{
  "router_score": "sigmoid",
  "normalize_top_k": true,
  "batch_tokens": [32768, 65536, 98304]
}
Below are experts of layer 8 (counted from 0) of a mixture-of-experts language model. Rows are named router (the router's row for the expert), gate (a neuron's input weights, with its number), up (a neuron's input weights, with its number) and show model dimensions 96-191. Each number is 500 + 50 x the weight over its row's rms, rounded and kept within 0 to 999. Numbers have three digits each.
After each expert's rows: "comes after" lists some tokens at least twice as common just before its tokens as in all text; "gets" lists some tokens that make up at least twice as much of what it gets as of all text. This comes from a sample of Wikipedia text that the model never trained on. Tokens count by the router's weight.

# expert 14
router:553487507512470534476471483516483535504497492469461543537585489491483559439436470502526575574617456515464369520543502476551513549451562433572540547507431489517523544579460500553531461520441501489503451487532493541489415498609531550526442470489537534442502431467571423427579492603492558428
gate0:445532555466461522453487473571410518440521539502514526510556430583491512526428554501555498467561426491531443538545474534478538589536485463513496616467560606510572474508514512567531485492478415497579460410528505498446491391435456557456452559492443517491456516490552523392485402546534493542
up0:512572508502461551466502496544505488398526467438527479479558470583457471493520636434555504533555425494474419568533508474561501525628507523535643457559474440481530419499457533535513566571524495478525563511507583551425494496519534572406385563469482520502399448453481463433532521425506376512
gate1:515498513475528459513481471466502511389412545577470516554432379534478498504469508476535538506580466572491473493560440537501522376448502482475524504551644481489630429571445582376459462583424489514455443437434472480422453507485473523483435442567488501535432525520488436537500533485619545451
up1:561502528555562431554386432553442481475480504493388498506583436549515518492569582449616491520468531426499578487472466482497498603464510472498457494455553504563530510507540513505390487542500574405457591523570522470515536543511509546484460544496503455516374479490534516594489506555512596465
gate2:556465535480625476441445507572494504572445528564479494462480489453506471490485485464519535538513489540523449348503485471526515460525449444534487399471502545536535607477492437458530520541521452556441512552596490472584596525503509485575508491556523540542472478552544566457517474502550525385
up2:388585576429450591643478407522401470544408492468451525472487468460475442469448503488498555513528518521546445581506494439503486571466516443474452532469450442511498475476456466509537586445528489466560487456547430488502472568505531505538474526466587521490475514464529509476510462480596471528
gate3:532485489435549521562448423444429513508453510589423442503470496518518474460482445529516547528483489536451483437513446609543513435478439450476513539503509434488499520549521496375535473465459506425520475485483531583376522583473503537514328520427535517559578530556585390470534574424497513525
up3:528530530415463514529516427477512441557467494586428411508484538543437476570466498511508394488440527571549516566530542567521460451522408442442438542481556540454474493546515400528488458518414436517535403514478478467498547566571511573485399489620546463601466483569532540481449450413552526590
gate4:472554467585495498486565397485461552482472454468463605543443465502433486474382466545413513518563491490493467581450500554418511497480473429567487531528448472522521627546459505580532511517481460526507576613509507502425504509458547489455418557501572566506487469419486510534511492476537456552
up4:557483449521424532551534527481438439572461471468565479449457565471516485348449489554473489497553484578467486604535477442493527474401514465514527498476484459417499531518467556575509548583463538493506565473440470588416476485546579524502453489514441429488530447503549455589499510493486554498
comes after: "\n", ",", "°", "′", ".", ": "
gets: "- ", "\n", ": ", "|", "| ", "°"

# expert 21
router:480412525550498558551477509517490507492493537499554447514548467549506548419430522507566500602548515597471466442385518485514447502496553519552449535475488440521538501525474481441380410486554502494480451552561469557535552581585553541531529509474461532478452485426489450421545533553435441465
gate0:463559459587480497522486443541501513453473509468513559496537538544510492560422519539600420536466529549457499498513557497580462553506518441515474469351540477519486508526442421510458414432592533492524407575523487504519471443460565492564480543511500512518402414550559533472453503499643478490
up0:545479525444489532475511572500513368511511461477624529475497465513504396513508544510426547450495516560499571394471476446466558452591583553515451559421506451501460525529460510511484631588466444503433477533512501512428497493432504460492514553520449471509464565488506516558512476555476549473
gate1:471511447611521561423430470537409556431479507494492503468456541468524505509520520527491468466494472543513530530438383502446513368549637573544513447418541506489544486558469514464524524506501490381556442395505516504479465515533407538508483493451495473459492482503449493512476543531490516420
up1:591446529498592495526551502503461522504514571608446565435472501457442559452466568514433478405390514444490528503479474435543503453531583556530440544497507421516518410561426523484438412510489566493434457519541455488368465572489524510541542577541569524538487552524439619543444477574476513557
gate2:446537484498435477452412564483414411514526497527539507567475439511557490425513449439497543487582486510483470492498494630574397560535465477535608531468489570464492468574458528410537469479529544551484472417490425614529478403511505502503442505546502477464376527524465367456522442533513500466
up2:421435606565481478544477457512513578506549569497522510533421581511559513482479480477394507487481484464485549466470489524431508468495599492494542505551478519529458450467501540481483520442503574469445436568418472575506439512524463466539468466507590457449590525479453453446481502582488493480
gate3:470530518510464501558492537477443520577526440522564506579523463515500517530540593510495528565551488536481417514373509545474389519467469476470458511575416506611465379457496512445488517541439536458533492512561565527416486503541515525483534555571474478461447534478483583532505455517447509508
up3:432465464498479537418618523562562457563502465536490501468578507506502558535463459501430472514479376481530442533581551456533473463478464452477532484436581514451482681408412520469534503525506512442443512504504425489536559577569445468435501523385483545467525610535514451487523418476378482415
gate4:545503542482396644544471465522607461484564535529583519533455446495477529499493481522469468497453470511487547454496601419453479521445471583568448537472532446491494565470542518560531450501551445620469413544581507521586552408504491437519503476512435549515459515541427475519549465475571488570
up4:488510461596513435480450563528430439566488583482406532482493588456537421548503483516530497517519523510510468548520562477455514481479443483460525494525472549539578538475434459589492582558519433399571537502489442422508553470425623512542464465508556447507504534495503480435524517476560519462
comes after: "|", ".", ")", "==", "\n", "==="
gets: "\n", "\n\n", "(", "- ", ". ", "="

# expert 1
router:409448426523488542467394506491429538519507486502580386571470453547477538406407487508457491580545476511598420503480479487528460555526478513533474503550470488423444505496514529438496411487518489512532470495507517521463436635504494462500526538494420476477483401539544457455543453558507561505
gate0:534510427543522502515490489485449616404428407539518504480437475433554504475440509533476548584505497544535467448446499602602459481438560566512480524473484450417535516528461465571543548590529516383541476426467502503414470564487435555490462558523453547497378480417585441447545443483516555458
up0:512452406542532469508531431553485551442475449498466471505475447435524574459467539501420553558501504475460531448438448565463502545516423583599472589501515379440458624482548515528444538553456490526548462482443507566479570452521495507555537594412528466486558448478551494515461495469646562389
gate1:466549510548449506485537428477499549573486445496542420473544462517490488548449467495514528508524532566577453518455506494573545560557431473594505508506554471384470516468471548509519476426563461457495545439507515482428427598477426448551461468496518471493508513430463533548529501555396475544
up1:478501547523433492475527487555464546507503544509471504430538416502545460469478505442542475468549578515661477501473536601521429472482440497510469502464609452481504493464490557504493544546551479573557441523443559619421394553437489509587474508538423577424559538496498530437573495479506528441
gate2:510549523518572472488437379505456527556456570589498472522400538459535527461453547572433436528485569502479378539425586508470460541489590578600521449547554598505432440536594457484576585521536523531436490461578520510525405589429536517472596497493499517505491510602489446483488446475454509491
up2:546478426501487559557492520510501549507442543418468439514445553540518478489495551567490477590501577603527382440524429513513482512481492458603535437474507590507427464473568488509551525516524490528485503448498524533468549616501442618460485464556485530552487484510539409429511618577481474488
gate3:421518550426537491548494659415479496519459463439537506456520552588438445497527544483491629520509522570507497594524532479558414490490528365506490487507445434590509460424444523498454554483455543512525492516458484578422472397453447481563529441457510397481542474449455563502498551545470513495
up3:436580528489428508525399458438521477554513484493596479478553389564545485576465425503527515462481547558515554501520530477472352483490574486556417493583497434485453515463533574591553466514471441451410501562530568439402546505467509555423512458602450586520454453442483450509546446466549485513
gate4:446510443454516513496437501524504539584441351468614501535520462439479494456518481558560487452515430491623480547497530448496516597503511510492539481604475486510474558474550533404435503485469493537463510567556531572520414532512482526466530538447401420556450417402471489539485539519491529485
up4:552508456465533418501517446457461449439557608527437559450473640463623603546502494499419494499541502613450500452539458434501458419530524425493452555404524495463474452489501452531498552474489473494534502543538541484476532547528448436499426498537567580565486543518496556490429455506447528500
comes after: "\n", "- ", "\n\n", "|", "also", "age "
gets: "- ", ") ", ": ", "\n", "===", "=="

# expert 20
router:418468443459476563550485495533493421541545530445490475488559433590512529529456502445551528513619509540505531548517537460590449552469536489502474535467465442471441485542369504460442515439459530500491513553403389512537480542540528517517411505434526510539500498439539403526530527512567520451
gate0:539506527541439548504492413560432458447554492469466495529477496560547507502501562480453428486454573528505618510457544480531345462520441445581455469447447564486550453446401464492507439435584530451615473509390432550524507599506592498546520482573504503557489501543498479427565457486509513540
up0:480501589455491494448483477527487549484413565566594412495554475576527581517479531498556489460524503589424580489599405491438548569515624541522483567501418472453537532412470441483548511396574510580551417545489520475446447400417595529458490506502486491574558577511571552514495448452515536505
gate1:451513492586451457470465586469493441440411510496490491438447457445558487475508430479513536478599565408554507498451571505393458456474517571462561550540562482563528511483400512451542396486528558462474476523545527516508485452575498527540462549454439486514532483427478522487543471500491547449
up1:377510492592488437515562512439384513524569461505499537438543545550494523388459500573497417512488556397537491583511492493483479450417419539571482457530484526483504467530520489463566515421504559509488533515545513588479508596429554459606530457542466526578509450523548454466443540486579395539
gate2:499471582488499496501535567552495362502620514454498583593461450522497508449612518462518510556509502465483521518466474465487539518446415499570593521510577568505445516537442517466427508525517444467502394435555433496467446536574547457568415475474562472556489509539482544512523486539507552544
up2:622548450479538449461491461453534585426527596605442469494495519510471545508488501375474540447566559428529535507513479513515502514420521527510543453470477551472597494449616528424571421493488518437472532499450602428509502384459538532478489496487516585495509473524466501510577486513562519539
gate3:491499374492455483469378606530528532510494543510576526449424434598497562440403435503417547514486411423578472423460483568570427482495482551526503443579450440495468469549483457469471465513449514535533490523545506480524482487546465483440496484493573504549594509436595523473422486579487514491
up3:549435559408511571438441417561482495472443489588407540505512469441628513464541465504483557561584547411445490466487449543466469523487437492475556533475597495571463499536527465486591567489460431450494535520515518435493524466506502524475512419480564554499517475572420570594587488543552509437
gate4:403563534439557557439453423546522438487463481433501531435465595543480483440451517532546477493533520466496613552400541467492506511420421554509454390528435467519575580483508393626493445451484474546491503526522459554451444496524434489516424508493449524479535503538548440520529391472464484527
up4:531500574395519573526506512531564508484523527665499562459461502541464555573426524491571514506549526473498436456485535483405451510464448564536572520454477471486525429489499619555452573499512558572495477480487551522522578490549467558487477526521605422561538498499525518541489620512525450455
comes after: "of ", "'", ". ", "in ", "to ", "for "
gets: "the ", "The ", "s ", "his ", "a ", "its "

# expert 11
router:430471533530528563471517481444566540460479572448588394533524453511489520489468497494467473479546507525476463543504440437469554514532542447572521489512389555579459564516474505490459465528522479452521512600518461573506474501554553540516483477513458514512436499444474442461498528503524542589
gate0:531427551464444429458493453477532590431489609423562449538495478529448537565469421505518486456531585452510632374517483480505496527440530460484483501407451474495442484444589556538426515474426595491570528465512563510569472490465429484568466576525424509484427493481646529436412539504462544495
up0:570525517587482458548459442549449448513550537530471560529550493496514527530491543477563499455591475484534516515497478511489517516563503478561423483602581568433459468553507524487470419493549484503604430529462425505469475516460467443485507440496493491529566398629544437426553515599531462531
gate1:456493509478445530520513528549549570543491515500515416417518561424422575519464540480502454527650467492436428451440489525422508517515499470586653499441565528525474594505498446482418445487469546527510506514517450508477466519534542452541410455554382442550442529509514420434539463559686463547
up1:470497563587480461482379558538548507408603529447407410513532460574440480472572506501465535457475493493483518491455442536463501521529473575530528534514414436526590484513453503514472420482512403518470478483497560556497519459468456557480568562478554490426494520507596579509422510561491559513
gate2:492473514486561517430495557558534602503450418497466586479498444532519455492486498540435475437488464416591585541548487505567502590504481502462528497510444556535575474438433478564431538581575500453449473477533495507532515330494487472461482493510552510594440525412561459467533516503509491448
up2:401538488547392399646383568501475416523497476493495438535547486452446507461416468501493515518532465586580512558439419492482529548497574544521418525491506448512542567458598524541495506472476510510491472533503563516462500518516490479500516470474534522529489558572438576479386552475478553478
gate3:477499553458482528457544399424488489487461482451619452484448437503492565531495470460457458474471476586561542506582507481537426517490459570495512480460516431506453518494453595557491419439458420614638446426465488440609423417538517530450507474529571560492419498554447539507418575586474527442
up3:506533562516488526580580531499501509510499493536499500549530487557434513431525402459496529486521435515447508531503454613624543493428464536500527491609517481578422475522439492546573594530549596527506420479436490493613538491463591500581470426551490477424492449543501529445535402517480549466
gate4:466484527483610517497470533466547513452458556521523505471549656466437517479530465490536508540514519513504544464450481492424592468463399460502541486557485498462477530519500546562566573510398478486504485516494614456531500453513563562500459496409566569494488478489541439417454434405407490488
up4:461553486456603528497434451491568559503537555521517459437492545522388474571439507529553541502454521420516549478506450580484451508498503500544434417536513507461527495504506431503419428498457460463542476478565520456504510492497571539496430502428540577480579434377457544478462552407409458490
comes after: "the ", "a ", "The ", "as ", "is ", "his "
gets: "a ", "an ", "er ", "film ", "al ", "one "

# expert 9
router:446480566489441578436549533565562511423546611469493541537505532538514551526465563457463460513530506511491551430462473450519464526523546519529475419548407535524515511435426506487433450353550525489509512545524520489482517514458488550601490487459626434548440375454584475424564536608421577508
gate0:517434479488549486496550573533504503574525507510535639578556591440507516555482427504491563469463465505445604505450533337460476478555493576483486422478386545463443501524480487482485499428582537569456397437482468475511461497460482511519550491519508503462460483535462524480465420501497459472
up0:490420465489507418513529456455438481544563497612480423535477494553407477474489567530483450490558619537487534480498428578467530584420487429496549559443511434466478608459464471503443490606437446460513522523586551547449524460531570509468461535449464508531507595451504536556487511455516446467
gate1:469458536463472513555476539513536573404565520430509462578490512416426491581596450553566509549430439504529536495540464547491495492446454534515422493507491504355488379505476448460443501457450554423506467475436370431513487492421538488621421418537482464493477489505541500517496515419527473521
up1:549510504512456531572510472436448426514473587514469516396427466575542566491526496561492458408568525528459398542514498414476488427525540466499508566424558471521496572463493527468461552555553503644477545551444566530455510524469558573442543585493563494521438514487520530523459540452582523505
gate2:531565478542461474421545541501505465493438516495624517479509510480513493460429473520497571465469532568612502475448498549447485515417411487439523460533538504536525547396479544447458463539506512456568382463472620515386514526570389412452475579440501485539541534517494456578508539522446535473
up2:458526444425498462527517564436618466446478555504453466514492529453495474520521487508430458484492491522576499517515483395481520448574446505524491496614473468469551516491537480519515420578523487491558556592611556466489525466511467539472557468485466477563482499518528480505586561444493562590
gate3:526472514473541464506593529602539516448558526555410584463523427510537512453550545504498441527540523529446484433469551484455441480520521550445501625503446533531556621534436360517485460444567492596564450590494493558492381389466468551481422538512526512462456516403581515484547508571513524489
up3:459417484490512453452592433563502498449412468483402557511399437415479542470509506498603508520489420513474473587556467476460506601522496541515505608549513556519533573410473473494412593390550542464470535437375503580469473497430507517536491513536531557490457532486529504514515438549466527480
gate4:477496523514481542472538510574542477517452513580511453544501575440455454513501623493461438478559507458516595506561553576566496476492477565495515450443474533553424509503512513531489453456472437540520535543460542465495562603495500430505448468478488492437458515479546485489455562441467482526
up4:488445512465475501452484451559506589497387451437444462504451418557516527505428584484477533532481430455508450468522488496478484438444497504483464475531401521505389456399569543438529386579500465550548468454445493494497530572509446515541431478501386540332509413470513516543491519520497503534
comes after: "was ", ", ", "he ", "He ", "is ", "It "
gets: "was ", "is ", "as ", "\"", "were ", "are "

# expert 3
router:422421503489506557552457498545521461500452635492502497556495404525473536514381588485456477536518485485492468507492484440632488584557510432620524576514501458418462542420414446485371422479472540411449475485464537463520497489511511579511517537427516564465492493457543434490514574535482484489
gate0:536471528589458502458499512478494427439433516433543473591515523493592491452562500455511549492541442504454448610530440467579533541434599497518464490556441655491505425481478492578500527503430511477443380543581507481481496502458472464466530495438602525446462571517568482552483511534493527521
up0:464497508511493505489452475474489527508564461524465462463521418529473531480408477537430475432543487437487580521514534437438505426559377525471533534467483450485525483580507590513454545484511423493573590465516527525572433486547515431499548551522440493460509542490522546534423571531518557479
gate1:495479422495498491459406518512547534525518510532437531505493486565512510538496574602385546516455592501450473455468541573509425488478474502603510462518521542498391418442394428571511499471476535516510501491496535536528395457510491549444500574503491475532589491507550406486480471505463546486
up1:523599503467621487504548485445418508495476556511470481419567461440479522535489494450506423416496473487534423568549420416426524556539564452378492531489452474591607499442519505432551473498467513508489527513573467422542510502419537440560520427486484531532501485508455462536530528502506450465
gate2:538515506481527444511571527519535495482462514542563519499500397463517505584468497497538548462546404550547478541496531579449458564466500510594539491521475530511451576516531508447497438465464405592483543545433544590492457566444532523467550423525503583472558478431476460495414463510588523388
up2:538554574521407505573510486469447532511486465512464510403418485435541552463581518522426475504451536471562536533447439542562555462448503491478491549618546465522534559531525489546584491452428520497462500529572568509499490595525449489458487457582433536455508470566447527465432433605503479556
gate3:527446499469493483499542404583471462489369522454538491379544458531536521521478423475504423532560562443511459459535514460524540555551498466456443559480423462460399493532449501509588459560404403416525394492487614536428610492540534506503465494565447505549543541462542561522512457527498563474
up3:520504445493411482501521499559553565501476474448493521421496438521487483567398526519546496504478425546627524468509496471460467505479465523511455538513473510514481484605449411457427459484474466413459537496534556538472502467464545588537464547444535483453482519426488546497455509615459504453
gate4:504436512519518533459578511495502453422505484545508541431488531511401548536475636575483459636463493492494400499543468451479456457444548606536442495499524571487451451427420433469373528466576463426465515528476517495549532470483566488469484513498493422520497444491485554490467428467576424458
up4:368576480499551593497427511488501423494462512522465495523558436467581510535549406431554513487410478461474584469470518485484523478443465516515527492473599466583583491497513492515547502440454500577551483511481441567500542566555411523546493438427641617441461494515472454552491457559445561521
comes after: "\n", " ", ") ", "\n\n", "1 ", "2 "
gets: "| ", "- ", ": ", "; ", "= ", "– "

# expert 4
router:495419450518543556454416451524531522543472576584562505586506471491417561509480585511457512596587446525532540512515452477494490476495545472588416532511410505399479539455449457585427450503557524469527464624515446476492411483459541515511524487502486500554460520472522443481554468621417485504
gate0:470523524599393468525472589559471460509472587516544469529544520528465467509445549563540466540470514522427558576538497454475475437450477486554441453569488603513514479450419486512549571542489441517583444585522514502509470400524498495477359515488573533436462549398592460485563546479486559477
up0:425483364514494414495483550488521498543522583435401566470484511484482450630380458509529412558398397448504441486473485483507493518429511521449566402508606582552558491492613512529529539476476465504452551536466480489501550543482519495457521541499479536573525602512521543497542466557512464575
gate1:538552473515494464576499506537462590543447492520574459474515508531659586456558527529490390509497436551370550390483518548482427612434560603534477530504440457464497448437474558525569473549552463564505450454509426503433458592455515486452523514522489468585623520505510464488520556414438518465
up1:524509504450503522531509528588465479563535500561485472465507457472535473472526503588531493514458430555479508443570480504504544543562501513512424446563483491604519549441469422478430546476496429524409501422447418515553461446438545428476427508463459415467563479498569437449608488433493591587
gate2:490542416542556431410439541580441542477478448484491516486494541451444578437478498524532516509494522485418506545468498549489483480580506547502499497581429553416533529404489422470492479508509471531572513512470479462487459450545493437495469527542498490448431486546473434582499456647484466579
up2:526605486476519448390528506548486496531457473379392471475490407496496493552510505614469421529580447393473560523500539513465429531503500526543530551573472522480534519456426471454448458464494525472562497538599536533564502440482558476456513523560467554481440520495550446558449381527515456582
gate3:547556505525581455430482475559502526504543534450497497508469502554454489483523467540567464528567419413414443488521506417395419469562473509504442544435490579486483508510556562516504538522519504421481464522535561506452434524494548507568451380496470396448429516548594512481483444516503481419
up3:516515491483473527531574543576484554475474520529557527432533449530588418459441427459529503549520471563480425490497527459494461476481521411560498629522492540603434518448523498449497490581596470482502503485487513567636553452507415487450512507423547536441497483459511519532518527399510466500
gate4:479535432571612551518451572571494467564547634526538543532433471486485435576513508455517465511434572524462499478520452452458423493502479442537500415448425477496456523564544506450467558491436588503468528532493463548512535539527503471446451467560495458502481433519591445502566548466535482523
up4:475503596537436492515421464402501540445562501482497489508530513482537518441482589474440559516430499511558432435469511477488570468496440494571501438478498449511633503510543526489532518576473510565481479453545428478589420464547450471469421545548581485482435511599492505454509413373528581417
comes after: "\n\n", "- ", " ", "(", "==", "== "
gets: "==", "===", "b", "== ", "He ", "|"

# expert 5
router:452525467461459609577484521488497448483445536459540471572488443580484530469421539523582522542622446530588545526474446439564503515537581500659530526508495529439462526444473496503487415438477533499514437550502508412476448520509615527479438421419534522514545480530508493499505450534369559497
gate0:494522496561567570641555507418513500474549517492544539457514569496499509461479451539522460493515423529502583539513452456585537515478502512525660540608528452621525472473524493455449505486472582492576482525477450382566467450442620450440451504485513501453464472501606522509531469560443551555
up0:458531544532538612565537462490515602401464528458558483542457549461630512538514567427540522481479540496491576386531547531534402486472559503480553543454389508499478437467451523486514518574473532597528501519489465520606496498437456490553459456523545551502519505489436514487512558389432540505
gate1:436502527537551488570520531542449502462606508447480559515389451470503496523485591472444541538482428462538528469508450540433506467503565500619485480472442560576423475469447485411490489376510456437511581530428595542457536510551490445510525468492420419382404469521478512439430555452510512401
up1:475575513518475530431420424491423553446542432486589530520524516511448470565520545435546477568525463522465519557565541501512508475434483414526470563415475563538473417417533469445480464486536472497526480503460512441457522493524516474499529519429530444484484466514377478463538469463474512501
gate2:489563537493437538470532476515563537500429489517497512581492422498417531517540546500420477450549628476407486590532489511501383493496522565451541527418544546419525470540488497600493483550585518565481555459555563550460475514464419545512470481485531569544529518564518584467493499513488497534
up2:467500459473559475553462491503552519491558556459463533504444481442558446488430503494480505525493419546543536441480461405503535454568463515510488544602544521514496390450544482454523431433530476607555464429470465394566468596460490537477460491553328400522535454561535544478559455544577434500
gate3:458458468486554460465536460498458557498463553519411528428490554486475522421418572467484545438412501525501490538527464467507547419569592462508488438547465488539529478492489577477456501446487488506563523562562616522454431594519511534396487628530535491420477547531405539519514521522535469400
up3:497524448475473530400533449513473495453488503592509496517509483554490429512602501589371518474460466477485565504524499414393489442534530432504518386443410508552560503412522549535425479534509507538565511425488488575446519528447610462598472575544518480405566503519465537484447553502545553397
gate4:508505407543473548471507569581486427545620489526548518562434435546483511430464560570517529482515501542524522552447485477519538538510577563568556538464493614521493449386478525527478489487537587475546544539490462545493437445475474492506515561465452456445515384489461507505526418529508516613
up4:407475599546540487519484628504399480474487486567500462540460445452517505438501496464551458442472520530548452538374476505476457483462517423530468498507450576568534545473489398500412511525536528492524411506512512556497515536441526558486492468444458452483515448439457534440459456566544529492
comes after: " ", "0 ", "| ", ") ", "1 ", "2 "
gets: "| ", "; ", " ", ".", ":", ","

# expert 19
router:419430421495542491493476533533606447453543482520563516504571449505396638487436567416499456602549460520496504575443475453547553472527544454522492546522433471455504483505465488514473488483516394496517495552523428465442483538559501563556411554461520589547485516450461490489491514504448528473
gate0:412563472512552517536468383497557565446551469549452588542431484495504532514477517447533454560495542519551479569508516526516553468574493530541542513518333536430399422582470394548520443465541467530493379542529530479505448519565486478488464501524534606507562531499405548536523540514529455507
up0:541525467424569577560486480519543619484519591569588532505558469464575440473493496465467539434546523526485464474479557428511488462525453575525516461423536541454567394508429547562511424541530499519551506446541545436500501477516466595580420432497545458443407532509608483524432506533415532429
gate1:538470511556489521444508478528503518449576460495436497485504483382490518483412547537462539495442452496459539480520487459428539491465452517567462499578451506417607551501488518445515571548432447445552440576501612381563515493549547450486496482428576549573453440561467485528547516543553477484
up1:540589541497524499516527428469515461507597538517455514561466483410409534508504535530453493575480513446517525573505553511498494500549432501516379475431406454519524476534446426502518542526488495556515494520450500455461517461511487467478433564451491497554550514547472476540421632551497445544
gate2:443551511511533511469515442452526510543564548395523483476498496463508573381514462457540535478540438539509574603567432479480426543540562455484507506541579556509435473469558469532523415543567539500560593416447568536539467517487492464537451523475495455500530334449448567568485473617484441532
up2:552474492446424544407542400336400458520490556527442456460517498510535440525442532398534528493581527467580477557446423511455510497477443557495472564558588415439546477449487442521569515500438426589491524443511481468502474588541471455425396479470540467475569452411518506554508502406456480496
gate3:565472591453570508500504491519510532442558505513518567499504472552535442471548590506451451602592583451510587474455436561432457571506402502518504587542429472413510549443506512522397514476515536446537511563515511503452459500500550537441507586524519458602480596434556519497433459452515571447
up3:527417452512462533455461544430559619553560480404507539475473492443461455522412434440455490522439519450515533484548450512506462475514486511587530464532484469530491520437484519531488428603508465551471588528522584525579624470563471555522559531467505449484453468447461490514458351507535505533
gate4:398563435548600454473560615461484512376561503487509557396466483547450535464478566500541495564493476559491494484556474510477442554509420503550553511555492530512466460580485488477448521524561508498487525470531418426563495592424518571464469595523412548477614450418523553541601471463500497486
up4:430491571468569513418509535475481514551431510493528534572554477488544501576510539489503488432498482433484467424579425458526508494516564542489511546479407547523520573529489424434587570456473518335428578560506460506502482494519466509577479498528429430475556485415571502495545486550432472533
comes after: "| ", ".", "–", "201", "200", "the "
gets: "1 ", "2 ", "5 ", "3 ", "0 ", "4 "

# expert 25
router:468479519438512549546390533458493456513487551545530456589534431527412548500454526474553606662620446574491460572488538474541492458492495463601434489551494457527571478544498429521488477453523428481514490553556510431576478636536533544576458442437500539517472481541516502505547471517480609490
gate0:418623528507555470474591468544485492474472543543475474476461529492438553547487528433414535579415521563603439538521499427569398441505441502544509550520470424483398557446443459492490584554515501555521522568519557482481519438528554442566509546496484495406473465519538508611512470420510581452
up0:480540531501529438505519499475434511553428446587513515510453552451429477558536368476457546493478511581473540515461503453483463517547488514527526536435500462436505484562459511541461517473522436536444524514475570400504503540499511469505530489428649493405403509506549528536507464511492546584
gate1:534547598489481514541531483502500458460538479538538518470472526529566475509488484450519470543384489520482513625447545481515485495622489476504588549556544553612607531488502544386588471469464607538613518520470502413438407509533426462432557439374560606512453500518518495424505581457503563425
up1:476620498456528517512443463556507490490450542496509519445487488462522539499417563488555498520509471489494496510586543516475461475542477529433506498609581607447524487540455463454517452525495568569477503504547482519466548565492541417483531516523494583483424555558434502487493491483462536547
gate2:448516548592518564522497495360539393462463431468478497485524553540457507501464493503451489509517508534439515548485484412457486511592462527518526504378537525547523494537494388609558554409516521523388448484634420540474434507420497445488437460453520484538440507536562436491593414454518510454
up2:450411437589574578481439493457461494443452457629512546455480549439500575522517493617528539537501428560491526478511500505434431506504434511486453496528586525493582484511581432555590558488504608543493512548571413534561498513486543495573474523457527501525497619543578547455648520465528472411
gate3:411577473494449467563498547485484492431411463470539513522630512533477499480509539413469502462638524419443521451578530424353599494509544609570499428550481471526476583523560447530520500505540497525546408532541525604482389489408524494517455581446455544534516508542563488482464426474450492475
up3:603472520561522489468519513496457590448596435498488486477510423508496580521513518489494486495539520551532496579495406589479553503459440536494421537435546456481523549536413557443512504496425456529562527476418511470412480499414466503499533539491577511475546476474479553488502473528495461504
gate4:448510478455553542474394550505506492563494596495576486540485566469532549485488506441424569512544468520503412497539570569506531457506466580530514465535494463555500401531556538527516433512447495527509446474472472511504379501424521631537484374465489501521525573560527483483484520584540418556
up4:572475492545483470551562486510593391527480469493568484479517521581420463403510599518448541520518528513479474519520603432524530482532479460528651530499461467538514501361546555545494595573442503497495535549528430594470452497470433609495451477575457533476453567539523503500492557576515434485
comes after: "| ", ".", "|", ",", "; ", "("
gets: " ", "1", "\n", "0 ", "2", "3"

# expert 18
router:427523572536478541413466547501526428519484510550519560602569474513442557441416619495553506527524446549546501412473474473579591517530527407540482545529527538498476512530422530491440473483496453508448469528495440502524518535522530463557469452442519494563537474490534422457577592498523551506
gate0:479508496495575492444555380500445496546553493450478493497474592542459483471410475499491618551551464472459531455516499462429511473446479416430478484577506544455480522493571526457474533497500540416536423440464498495435437512512461570546520567567541421508466573568596522446562491520547535558
up0:545553464555454499487533559583465477468516504452516556480503571568501508498485575549452435522512421590478465533518497575574454516578530485437518404484477555459589561384496500456462482498495574524472511529578527454618499538468481532529546549492434478549482464492381591454527403429564457648
gate1:527472431480563489586596475509561502548534476552520583487407555515577546597495565508464600515608498474432535426433506512591484494565505421604610511429506607488507449508523557523535531368418499478498513490446544529527421481519476466510494575476512527585487525514457458568514579583487607559
up1:476487520533543484523488489464522533434491379489543474520467428587513410446567598564457528537558445543495577400486451468506506539444427534573504538523526501527465530485499505497480464483473452576435483563422440466476459612476579487464516485567562540584462478504449497520536520509530550500
gate2:488473508515462575442655527536400557527489545484531428507534386509506529546543527534535495534523571492467548457570460501465462489545449493498525455551461478468472479494540459490499515420531426509519599489506486430454491385568451552523567526418509501465470499525451546519429372430487581584
up2:486452553474464592460565526478493539552554404547544485541529512560506575438510452497395463477398513484463507496578518419538541530534477434519395524520547511525436521509421449539410490421425546473528546451480508485469558504531475517518577535494422511473584532439515545485500456448523540542
gate3:497490598439406479470533568612543490500562487540414439504526457588430471460496577574598535565523542531561494549555501579535515522430479477554559498528472528550559524486619553469426480431508521462610453588497388496452565459503545404554581480590502435423484415456607538468505537505622455455
up3:466500521466551547549538504374568556484491474535507456474540509490523510507530502377403593487395475487525473490370465430473560490576575503434505509489544489491416492509394491568599448469568540528590473429448509464590555471549427496465352492489469554452576419570489518472528524431560588545
gate4:487514470545511492497524510545485541432570515432518549496494401559420533514537599521413456476372498484541556504488600462496548526501548533489485506591425538553453541544429546497386463459517506424478492533597452577534502416503454545520423498608567516377521547544558525497528522535444523428
up4:571529404509547500501506541534479584520490512525444533627528421477470454527400433583538495465497489514543593473512585366509495407454487548586475546437528508479540509497535574489542505468545547447480539422591588558518541516488471564460429436502463503431549562418521519450531444436512508475
comes after: "in ", "(", "In ", " ", "1", "–"
gets: ".", "|", "201", "200", "202", "199"